{"n_layer": 8, "d_model": 192, "n_experts": 64, "experts_per_token": 1, "d_expert": 224, "d_shared_expert": 0, "activation": "swiglu", "moe_layers": [1, 2, 3, 4, 5, 6, 7], "router_score": "sigmoid", "normalize_top_k": false, "routed_scale": 2.0, "balance_loss": 0.00033, "balance_bias": true, "init_std_router": 0.0325, "lr_router": 0.00135, "vocab_size": 7255, "norm": "rmsnorm", "norm_eps": 1e-06, "tie_embeddings": false, "optimizer": "adamw", "lr": 0.000955, "beta1": 0.95, "beta2": 0.98, "grad_clip": 2.0, "batch_tokens": [32768, 65536], "seq_len": 512, "train_tokens": 597700000, "steps": 12331, "dataset": "wikipedia_en"}
Below are experts of layer 5 (counted from 0) of a mixture-of-experts language model. Rows are named gate (a neuron's input weights, with its number), up (a neuron's input weights, with its number) and show model dimensions 128-191. Each number is 500 + 40 x the weight over its row's rms, rounded and kept within 0 to 999. Numbers have three digits each.
Before each expert's rows: a language model's description of what the expert responds to; "comes after" lists some tokens at least twice as common just before its tokens as in all text. This comes from a sample of Wikipedia text that the model never trained on. Tokens count by the router's weight.

# expert 34
It responds to: Mid-word and mid-number pieces. Inner word fragments and second halves of split years or numbers, like t-orn-ado, Gu-ine-an, 2-014, plus spaces in tables.
comes after: " |", "–", " t", " K", " Preceded", " Gu"
gate0:427448481584548496432506489464504497475481486564554545471470540480534456511544400513490435530506458509501517433522576460488518464490517489494476377490453532508571487519492490513511497517485499
up0:453453501518498487467553542510576559485556482476447530499419514513450469497557541523514459490493507525466456435544588478488398564489589477496491443498492536477506462435461521459442497552497442
gate1:532508467538501565503528500421478492492519453526529460498533455510464463488500483468549504519516429540485505506461460501499452524477526489504441458423478563489475550536556495483542557443495548
up1:560461536476523551425506502471504505493518566563553521577546546548487440502569483516513427486508519424447435544465507503552525484532452475522442435466476445532449415548520503505469458480517486

# expert 35
It responds to: Clause-separating commas. Commas and comma-quote combinations ending a phrase, often after dates, numbers or names, such as June 27, 2006 and Foods, Inc.
comes after: "5", "6", "4", "3", "7", "8"
gate0:513469599586564521499473480534396518534458411530453528554477519502526532539451504478514505477482436511549510489497564387505528525477543537476495524478497467499520540410482473443453536456466484
up0:457474473566497547589494503456563495543493480442513547566510481468513440439551475509533473534535521523510422470501441523456484461482478491464443526466439425507500452471431509491412483544452548
gate1:541559429507528545546490489480537488471509489502514529519527552496489502381498397487522549465508435502492508510538526574440531468539455487508549490481452606515500451514476486525484508484537481
up1:449483532605554475518473521521461505487485455489535524473421445484564577586461579489461420565541550492493494491447496472506529513483520527490455453420491403498537537531480490504437513510515521

# expert 63
It responds to: Words in creative titles. Words inside titles of songs, films, shows and books: Love, You, Dead, Night, The, as in Law & Order, The Lazy Song.
comes after: " The", " of", "'", " the", " in", "s"
gate0:414527541541550547457596499467486444503504469434483525539543496513482536534433498498541520472528429507499477506535456500534553466458484568457532531520498555427542508435488497554472514513441481
up0:499485549498484497486432512475485556502560500494455518409552543507439556533479578490454518460520468467494424494481473453516501553591441473492528480532451495442495447502442538505529456488448428
gate1:472567493489510504615471543534544536492541524479572450497573561510480531549511487507461556525483553445444575601515438518511529462520501489516566519469481447502464469522516480486512474456479458
up1:457549468490538465516614502573504457515608466499463537502525508446496507467485446484556486526506482607519464508488492541504395477447444514504434488421476470376539482459500503508475517547495561

# expert 44
It responds to: Century digit in years. The second digit 9 or 8 in four-digit years after 1, as in 1928, 1805, 1999, often in biographies.
comes after: "1", "9", " Votes", " World", "aut", "ier"
gate0:456470485464487483576539556538484513452526513492494462460460438526547453474502480413513476475582583460532498460484524560515596430480482525546509460399462524495537567480490541558510557493447494
up0:550476547497534474498519451459506463483462512499486506527510518465529479513494529496490560520500526509563577507484420501405523576431453502568602463517488533474543520470532494513436485550474477
gate1:513596516546501552522462479550481464512492423544559504431558525486490509515459470529455477533498506492506515517528479444477443466548529516493521508402505406459526548552451544613548457491527544
up1:490499466509497547521447534461517448459545556481529469500500401516575468397528459497519459470523556493610541559481482482527526487483494485468428488512478508484549481483606521527498496552481433

# expert 22
It responds to: Table and label delimiters. Pipe cell separators, colons and leading list dashes in tables, squad lists, results and bulleted entries, e.g. Men's singles |, City:.
comes after: "\n", " MF", " DF", " FW", "3", "4"
gate0:430484588500419496506502538506476503543547526536425503393517465521487560468444479506546495453503444478466567553504545517500469502423532467500527471532468509441535454519495452498459510488512450
up0:495569561490533438489487481453523468574523530489438536411461523437466561489480510466511512525464489524446450493493497468446429469528512458544495513461469486446577478521502440414459450524521495
gate1:471506495497543502480476486502468483511542488441461462513459532543526486464506534461431545502487531577522545532508469479486471497492548530511493513463464548510525454576445546516475562483491455
up1:442602552519509541487447534493456511490503490509531459497545493495532525546412596537507476442511490488471572488509488563435493501438465528545490511484505476498524510457510473454528499554454494

# expert 19
It responds to: Mid-word fragments, row starts. Inner word pieces of long words, e.g. "neurobiopsychology", "Chronicle", "Cinematography", plus pipes opening table rows after line breaks.
comes after: "\n", " g", " M", " Joh", " Eth", " my"
gate0:494502562433550537482528509509563460508508440563393506529483444551520551515464482481457468461460488430520490484528502463518509443576512503544520462483429485461467497523460536530442497453493492
up0:525473462550450506483487480529564527562467502453487526493507529471513444463557562604589486508543479581495529545489510392502482528387512538410497462553545585541509518503586478498460452517500623
gate1:457515529480509495446487491521534482466534517561509475532506484546488547439494481458406540513502557483517483490498433525503477458545499561498504510443471471514461428510421528546504464484529490
up1:464548551443470484522485503447544439444486505541436533502441505507546575516463510457475504504475524451525468499506469518434461510484503471433487508501506489519449406467487526488427478474498528

# expert 17
It responds to: List and heading markers. Hyphen bullets starting list lines in infoboxes and item lists, plus headings, line breaks, dashes and taxonomy words like Species, Synonyms.
comes after: "\n", ").", " d", " km", " m", " N"
gate0:463518560504518489549480478432537473545545447467478439439605427558525491510496488477534507488474494430526440494507578555492476521472514500444466490448562514510527500388453512535487503505540536
up0:491466510528507527447535492525511545431461518454458488505476517575526461525487561488426412413501506508486470500546475515475466543452450525457557539540532479513552432547503487468523476432490435
gate1:504469619464491512447503518485472516498438501562547457564504486516567525474485486508569475468507539570469457521492521522435495521589525497498526538478527523474472509438530522544462497486495479
up1:471511541535545492501485484532531491464460545500516446469531490501503523534462528590484510508537509510531472500499468493500486478527508494526554436483438504412489468476439446496575432577503488

# expert 30
It responds to: Table numbers and syllables. Digits and percent signs in election and sports tables, plus middle syllables of words, such as festivities, Cuernavaca, banjo.
comes after: " ", "5", "3", "4", "6", "7"
gate0:489476526549484473544526481535477444496619453507538470486481482431441549405558501467554544491495525366529572465458517424545527505543497485492588484460536537486488524524519437497506454520536523
up0:497503478499481514538551509558525543507487491489497522485517456490528496442484507467502500451468453596478517507601485495516445503499485473449503546442487514546547538559515445392543461456429444
gate1:427600508529487570496486511504512478438472473406586518504477469512439523492504487446544461505537499448567461560447424548537543514441459481468504544534463457475497458525467480496554537507441490
up1:477504480568508496498543496515444491496536480538453500459492451507507500508531448551466559521495520452530517508493468494554548459539473523457539472482542536453473510563504463542560546492480533

# expert 40
It responds to: Citation numbers and parentheses. Digits ending page ranges and years, and closing parentheses, in bibliographic references and birth-date brackets, e.g. pp. 177–252, 1870.
comes after: "0", "9", "8", "1", "7", "6"
gate0:574504478480527478404529468442482428558532560480489442520538524487489471517456550432487448473460558457493485406513505478517427561483500536483489546551536449538458509563396502513522495527537528
up0:465507566523487492505566493460455451488505524530600522463497477527468476541537527513486522492443488554520473457546569495518539501539431446465492531569497457490498539546476522559512484480405454
gate1:512497443456539492484446480485515496443531524509499428545481509522529457488538486519549460446478494453505530510553481463434560480540576584492526498515538537483575485485506489414510531472454524
up1:474539476479483446454550526476461509466529506501467526509460511518523452517526437527524482536485516540503525489508568545431526430510556523483560510572496545486518468474505481471505567521500498

# expert 4
It responds to: Nationality and place adjectives. Demonym and country adjectives or their endings, like American, British, Sri Lankan, Belgian, Greek, often before politician or government, plus States.
comes after: " United", " the", "S", "'", " South", "Japan"
gate0:492584531468493489521543464453463545470529463504467504484536535555559558449454534461453478491543566525418533532504484488512499483428533538465443453493585497544481449489528477461521454522553497
up0:479435490543538487503489503531485545555409535512479567551521429414460476455518457501531470500521431545531450466481534507472543493560503529465534521537412532489513507527476515552529512488412478
gate1:457519521504537439474497539452515507439540512510434553494469432493521527633539590464502472507555536514551494494505451468476493476413507560511509497503550558494525596465543483534513506504545539
up1:406494538499538562511508479577474493556519523563492528533477452474486487489517540442506481493502542631557449460499527477482438525477497468530509488443497545514506536432440478464515511473481549

# expert 9
It responds to: Codes in stat tables. Capital-letter pieces of abbreviations and country or track codes inside tables and stat lists, e.g. ATL, BRA, CRO, DEN.
comes after: " |", " /", "-", " (", ";", "("
gate0:432536454514485495494461562452504507423567570540510436460535497500516519560499524560460476471489448509494512537522531479527445568540552531554511571469584479503583490582461489489483512512480550
up0:452579521456460518594495479540497498451566530513533409545495493523506509408508576499426446505476546513504437487524521474549443519489501520449475516465482453480546456534447495505405493469488519
gate1:443477477485532508528475526470535550510457542494497544458498521484503532478508542490501482514544443492505555505511507490487469605461545517538527501485491554521559502441527447430443454513486477
up1:460523484485509493524506514432548481538478535461489492512548526478501513508518634506478484475480465549487571544581432480472480534542452462410502483526546459485548559445575472544476551473551520

# expert 21
It responds to: Articles before names, headings. The or its before a name or title, after named, titled, known as, with; also = heading marks: named the John J. Burke.
comes after: " with", "'", " of", "\n", " as", " for"
gate0:505501477503499472520469494521467453475459549529553478479486490504566556434464542547523534481456506471596541508526511513460499499577453462542517558517510561536553512497488537463435436575537494
up0:475464483517441528467559485493523589566511514553536520465534474522466500488475477530518514513490553434461480491453539535555504464506529546509528483455487541493469499498448565437505482480479565
gate1:513472559436430443524557543545543520560485512492489521506513512477405544483444519508510571501549534463529513503487469488516473500512490534550523465488484532473476496539448508521489485511531456
up1:449517553523473478513507592560520456480528431439491526376456455518585511500493468518473504458482509428541536423487474567498473532487496444428552448412477549462491509579457511525511473434501530

# expert 18
It responds to: Opening parentheses before dates. Opening parentheses after a name or title, usually followed by birth or year ranges, such as (1275-, (born 196, plus years and hyphens.
comes after: " ", " (", "\"", ")", "==", "–"
gate0:499480523464469457495541518469551511495540496494437556467496487480449467471450517481475496481512456496578483439506501430538560486502527528464415508508454485468457524437512440513463468443495554
up0:464505473579486487492516579571481467455506479468567491441482453569570532512517528468481469447547527553512484464499587458536503511518506436536480514495482497474480500526515551559444489504453541
gate1:422527412484531491541430531473450428497587408487437505550502538519484510466451478426494569517504501511548536474477527534478568486529571542466530508550511525518483488548455587494528503456521455
up1:475469473562485517535500579456483556479445467552541490550447516415494507477520492509517482483545457545464530470482481520496578604462487437501441468498526523480439504462481547482492551555495457

# expert 37
It responds to: Leading digits of numbers. First or inner digits of numeric values in prose and tables, e.g. population density "15.0", molar mass "296.41", vote counts.
comes after: " ", "1", "3", ",", "′", "2"
gate0:483493606517515504541485491555471499448524481554437491508491541619520459512473570544431529506429506416481516544508537443462523515526550453446542505504578504505494490483461478485505545517564457
up0:440516502491462576492495482415515511508484514514567547502465472453440575517458478498568469483539529565585452491478427489541454504513442485514457495485480494547482522494478522511484452455471527
gate1:482515512587485530489534496504494459521500524505454485438460444512518592502500445512519470460509387550482468430572505446487462467572486517472482455485516500487495568484439501485517399502492572
up1:548479495447439524494487488473554508452537521491553549512473558460477589576583439476513464461488516475516501511521471531524568464561482471530485535443518416485462503495453491637470512509505462

# expert 25
It responds to: Space before numbers. Standalone space tokens before a following number or code, e.g. "Lock 37", "September 14", "tracks 1–2", "Spur 34A".
comes after: " in", ":", ",", " the", " on", " In"
gate0:461424517509596463515472423508428546505484500523463513589560472511503508485464500467478502411510553504486480523479584452472480468428576632526475539481438555474461473408505544490408527517494500
up0:494574501540474590448519471473459483486485482464540508485477532506518526455539453519530494597463486490508526485546480536572462473507418479469615435502519479531534559543449544508578547473479466
gate1:518567486511492528514438500518555503528448546495558432507544578573532492540476499504532418548434478483459525557484521449572408567487463506411413549478573487526571467528504566505478497546495532
up1:497451488487491558484540497504492443459563476538432518554456429472457472469487463577491556495533550516529482483535493561453560521500490508578609431470458588495527530474525466480513493451498463

# expert 47
It responds to: Capital initial letters. Single capital letters starting acronyms or names, especially inside parentheses after a spelled-out title, such as (GRETA), (NEC), MTM.
comes after: " (", " \"", "\n", " |", "|", "."
gate0:528499532481515535479534547498458473444472510480491524587398543517455483510502549472474539475499531486553487489489525501498441493548510461550462561489506497479534543538546462540449545521562584
up0:477489538476451500486442515479567456532510505480515443484517488523430535453496492516483471419434456401557527509514534472495494503452429523497535482520521504453458490550478438471521533508547529
gate1:491484507483489412484577520574549503447535551466510505496503518443453521546469435517511506502550473541488452500566539549540585440572488503488505525484522493463481558480473527565498450513527491
up1:538607503496544467485496541517490501491510534464453513521503495547462446509462552447494464478523481429459461523445536423489455484479496481548482428487479485428483533595498480479518503565483521

# expert 29
It responds to: Coordinating conjunctions. Conjunctions joining phrases or clauses, mostly and, also but, or, while, although, especially, however.
comes after: ",", " well", ")", " However", " and", "),"
gate0:479492502422535488505554474471434515551535497506562555487475442498498536450500515414542513506583499457436533523491502501482589493520499535481466449509399527497449541497503564479487529492462492
up0:490446574475448483533509433527494534519537537538503509502541500454497597493530503469480577558530457511504553505497491527509540529539542521471494508543537440482481485451460477452570507539471489
gate1:484554501510456454552448500493491528477464530483539504561483439488507416477625480441549476561474502461531483495515490529497489448478506500526433494543509413500532589545474506461413551472487510
up1:548478502609443489582398547549513447502579509529529512468456445541435513526569429492512549515567472443518480540522567520574536441486517507523436562534486439459500542471488525498512498514485484

# expert 7
It responds to: Table cell pipes, punctuation. Pipe separators in data tables plus semicolons and colons, e.g. "https:", "v; t; e", pipes in gene bands and athletics tables.
comes after: ")", "0", "\"", " Website", "}", " —"
gate0:444491477560457509532535581499449536485522501531465493455515486474489506431512513543538478486520562424490473512511503512519520490558524450555489491545497525424428490560523440478509471498508480
up0:473450490463522590540463516425524527470586524495546469459538488499479440527446536533563485556476507441509454462470518506465498449476486495571521531559457492441474476535548513498464492548501524
gate1:468491568467506421495524516409489554460477453479465491500463531580477490553510469489473497471509547480455474534532574507468478453511481503560519554561487451560544514486538501429476499501554538
up1:455580610467566498504573437564464398438490475529538495590507492441474535518437566470435446503493436543461518543513461448523506518479422464496559507520508454572508492533444440474512519539560487

# expert 23
It responds to: Sentence subject pronouns. Pronouns and relatives starting a clause as subject, usually before was, is or had, such as It, he, which, This.
comes after: ".", ",", " The", " where", " that", " which"
gate0:457467509463447514540469569505433514422498495464521475531461512523461539485511431435527474453511429466484492450521436558439488386481490526508540436490551470506474508459499528440453544424505556
up0:470546489452549488470562527473480513507552506522526553559506411554488545417508474443541516499448472465421478569488526460416444483535556480561465451490521491557490539527541504463495467452509571
gate1:502462558491519464435485476490539490531553487488525479477528552554577497512473505443468494510556498555522485447455522392607496441423477541526499527488433427486472485450476485390448494494533530
up1:566546477495534486510472466507424492487397491518457470508582520484457393469546509525501530466530558502518496511516488553499548511578468464445473474481530558565501493488482478506513506508448504

# expert 57
It responds to: Table cell starts. Blank cells and first letters of entries in pipe tables, mostly election and result tables, plus word pieces like Oscars, canvas.
comes after: " |", "|", " \"", ".", " %", " JPL"
gate0:581540504474549524482512476578514513541486538507530479507507468517573439427488532504466534472474516474501524534473532482450485516513463477539532504418541541518511546457431476527479462458530622
up0:536495495443508550496524551465556495559568489526465476449494560568548442590510532493418518452529481491411563506518542544510482447572512521448478476465511470479449505585529497486448487447567554
gate1:514503513493478500475504563519495527483592496486447470554564524502532576492506518380457542454491473420551473450486526528522523461512506535434477507474489463441477479500492520494503427475497442
up1:532486515418503487540519506488487495543551520514520522557509458504537518483540456449491476506509496530564494463515583558511517463560451527452519475548511495493463471441515486493564442529478433

# expert 54
It responds to: Section headers and breaks. Line breaks ending paragraphs and the == or === marks closing wiki section headings, such as History ==, Heritage listing ==.
comes after: ".", " =", ")", ").", " also", ".\""
gate0:561480457476472541492567573460538478478526509507496497481501453510509515457480510451487529474562455519427542447564496482458497457438556524541488468557467491474506470510491505556495524476489431
up0:512476534471472488487509502466584499484537521519502536482465545474532446529501623521454503481576552544498480455433582526466460470431504435522396443491512423509513488492474471432474492445431498
gate1:539473454564505544514442557420560475485566530517483548524491507502469578528468437506528494485536488564422532424513507513488478490431426522555479467531513530493451473476508531589537483457520505
up1:371472476475421444521529481501529503464448520478575521474507562413478490535516484568551514460532451563587553407493511597477462514498482491529540478524516442472457548525521502529552552497553481

# expert 50
It responds to: Zero in 2000s years. The 0 after 2 in years like 2019, 2006, 2022, plus section headings like Career and Early.
comes after: "2", " ===", " mid", "===", " Apps", " Alex"
gate0:499502512523446545478549505450422581522481452538555488523524449435458560430475413526567501473514479581492488479534486469515546498510515553577499499515498464496479538387508506516449545414563494
up0:521473557547456532521489448528429575570486469469472484535480510510465536474471468474480500541504483543526493400514462478481550498473459581525467451502509436494446516424533495489476624496463484
gate1:456524459502437593468498522482516499534481425492530530468488498531498528472451530482511533464539412500437542435513507549520502434515484475481526421496486522478515569523474513517501465558519532
up1:538533516543478510473479541506509430465505459523509464514448465524484486489492511471473474471533478536514524476519445431526504476464490503508490551523524383490580522468494470567440467535562525

# expert 3
It responds to: Articles in sports narration. Articles and possessives like the, a, his, their after prepositions, mostly in sports match accounts: during the game, after the play.
comes after: " of", " in", " to", " at", " from", " during"
gate0:559479540432548442521564511502509448497544485571498528482452537485433422515562466486475586480509486546552539465491502520463491502444540522469596603531525529511488581474458469510472520446504514
up0:483427498521457541484515559540535538493497570571545500459469522517446451500474526501444542484511470479459460478513555473509495499487514431494570579530519550526510550521501516505532524506516458
gate1:504476538523494461464496555543479577512501554414527537477493523442473486534489495506491502472509450529502502516505459449493508477540513465516494484478483605475531623513442506391542471530560527
up1:498474540449446483513419509585488527506573575446551412453509491520469473422488506500455516509451506543468514503473480478534468476518508502493482458447513506467537512532445519443528531468486549

# expert 55
It responds to: Sports score tables. Digits, dashes and pipes in sports results and standings tables, e.g. "W 48–7 |", "120-115", goal minutes "86'".
comes after: " ", "1", "2", "5", "3", "4"
gate0:511559455493520434522497520525499510500461451511559397490477459609501489463554498452433445500454535537520540505483486481453449475530454573473466462517459474454508565469530487515478549454514518
up0:384468533509488566594483479530507532514442513496505485438506566493502505442499440565568472530466462450493477525533490517449507535508498568463597466546526497458586543390500516475508509475522450
gate1:566503523534513534584550437397523506487472479512497493528553512409499453533514533527462481489512472528454480496512568515583576434489517493539485610499511520528456553517508422452549485474464472
up1:440488485497464521538505511487554503505416579450556458493520556532538454507448496510509500538407470476462517523529493461465480489525553460537504460456506538503455453513464510443519537493459473

# expert 8
It responds to: Determiners before descriptions. Articles and determiners opening noun phrases, especially appositives or sentence starts, such as the headquarters, a distraught, Another, former.
comes after: ".", ",", " is", "\n", " was", " as"
gate0:522530467479531499422567507576421496486516499502440525532468473499550435554471525476470551497571458461435565455498543470468495520487585552503470504511564447537507446548522512517538534513491484
up0:480428562505481473522457485405536587566518517471495470594555596485526424492547463488498496501573518547494467487497476532545490459536490491565504517581481530443518490475406534494442554511500542
gate1:520515481499588499634560580442549474373494490528538539492539533537474493484510495525450543465475564467521471516545524493482541459490591476529486503525559502477497408483466425535513499481489469
up1:496496501491412478401438459550512555568486495398539531487450502460522474482468508470547547496504518495468467541464446487524466533483447523449516467561477466521506560518508545419458473485530467

# expert 42
It responds to: Single vowels in names. Lone vowel or digit pieces inside names and numbers, such as Gaia, Jaguars, Chaos, 100, plus table separator rows.
comes after: "0", "1", " (", "===", " P", " Y"
gate0:502515492490572471554540516418513521440561580550475450498485478485519400480504540470508453479523471513533500544489544558544441448525533524533558531568518501510487428526509562461442532489510529
up0:512549483497562518525525495428499526481628530456460516538492519520479412519517531486573477556500514470413545560440490502533507450465456542544543501489536485536492515522435576478489469495509499
gate1:507533533418500440476549500543503527507536490486531479515520579465505482577544484500514557477435563552467462516537520537565541464457525489503492422574507583547520479438467492495512527547516510
up1:517462484500494438576396484532468510541522540425437562483488453495532546448518525443609473487533511485520494473512450555476466518515510507484449517511527538535488520467485412467501464532487521

# expert 11
It responds to: Numeral and word-piece starts. Leading digits of years and numbers in tables and dates (the 2 in 2013, 1 in 1982), plus short mid-word pieces like al, ur, ar.
comes after: " ", "–", " (", "N", "|", " U"
gate0:472531520502501521435481526500486519539586433462543451477483526477541491473502454419485458518555568452492508503452543439519468449544502535531532388378488453475534512521413494499496459538544525
up0:572534527527533504551496498411517520478449436515490543448463556463512553482543489433564531491506552469468476519478560499488435523506491536533508510449521498436504490487498450497481452507569468
gate1:510545517496531575461506483589563548533504613492498489500524452533395517446396517491469470447537470510485473544535428529514490500454521547500462505525533428503503486523528491545454578492581543
up1:411492566459462501539488498504501506569551540471580488457505505453485453495501496514491497499535449452498470494541512476453467455518473477516466524469494535550534523505494489413501485437517499

# expert 1
It responds to: Football career stats separators. Slash, space and bracket separators in footballer career tables of club, apps and goals, e.g. "(loan) / 29 / (0)".
comes after: " |", " /", ")", ";", ":", "loan"
gate0:483547433499543440461524472513411543444545468471486499569502484584492483496596439481508568445594546499511526495526529483513424488494524487541521463484489507541432550477470544486521554417531532
up0:548528473546516499427456411516416565464576518484515529552549546581433456481555478445490541487563578557513487513531511456499441455575471513521466459513491463535437530476517566473510559466524510
gate1:576436541513521443538458499551538474495465456502489486486516508475520446464510520500473580501447504471572501529483424509518486486496488480466511502515487480510543535417433502533511419502476507
up1:533521501501534498486482450574494565541553554532486478547448524526523481454555447476472447527491437505484494599493514511524437540497438535494511465493424444529509510531431556512489471509596521

# expert 31
It responds to: Capital initial letters. Single capital letters or first pieces starting abbreviations and names, e.g. "(OT)" in game scores, "(EHIS)", "Oettinger", "Fyodor".
comes after: " |", " (", " ", " \"", "^{", ";"
gate0:517475574448479485509533505482516550435527530513565548518477504554490549542540511522528521446495566534477526419576533538557481521525493525411507545488488498496510454449548531494539426504486498
up0:545466542456504493525508493545425559493523470544548576550470444457559492515554489406491518534483503501520503462543555536428511466571571483482478562510489503489513502459533580492561542562521463
gate1:473457515514492542451479525544482508558550452405432544534460496530569496516508536543511483490547453455520456464454469497564452474517550498531447466491528559501488548610503485479480502512472523
up1:509544520561576446539515483517485598502467586460545458511541542469495510465556375469559534505565506499417478516488481520484508496450469544510489515553439505499493479485544499495459522499489513

# expert 43
It responds to: Word-start stems. Opening pieces of common nouns after "the" or "a", e.g. "Amendment", "trains", "incidents", "contracts", "temple".
comes after: " the", " of", " The", "The", " a", " and"
gate0:508527591517475458456460504513495459494533531485529532485483513498600488490516507519478483427512540544475482553532440452471451522519492515470493465546521415475552537500504569507556442515506464
up0:508538484470475519567456503545520483478461477515545569495579584482461480495491460540534508543492516459530472520532506504568530513486416443524513477486518454504501577479484531570456450497499472
gate1:527518506529549518477487504479532461531472440537470478431499526469474536489465510541474486452522546567525537506518488505474503485506606577536597579488452564523466477494477512456533465501439459
up1:470493504457490513573518527502522481425484548500510488476512543490428485449516484505535493521490493466535483481557556501493540512575495440523403510469569555523510497485547396448530489496511527

# expert 46
It responds to: Digits inside numbers. Middle or final digits of years, scores and measurements, plus odd fragments, e.g. 2009, 400m, early 2000s, Year | in tables.
comes after: "0", "9", "5", "8", "/", "7"
gate0:505418490571549435447583512477393513433562523496481461509515506522512519537494542494489547460494478493533469476520470468559501512493561516463487496476520430507430516502527531455538492497461480
up0:538532506488461461463522445499443413414463584532487475509501510447512509492487563511510535516440519475517542426505474471575518592546467512493500480478481436475418573455504507483500462501490484
gate1:507559540532579446619459497533482511535441533523468477476539591542540490420478529473467545509478532499474453523529478458477475444487523494505486533485557534458562466425558492499456473518498508
up1:543551550532517464471567462488465495565512530485519494496494441594516516474478450469541441488523544503448528524474503539526474361511519550532470497506450535527498542556542477542522522529530546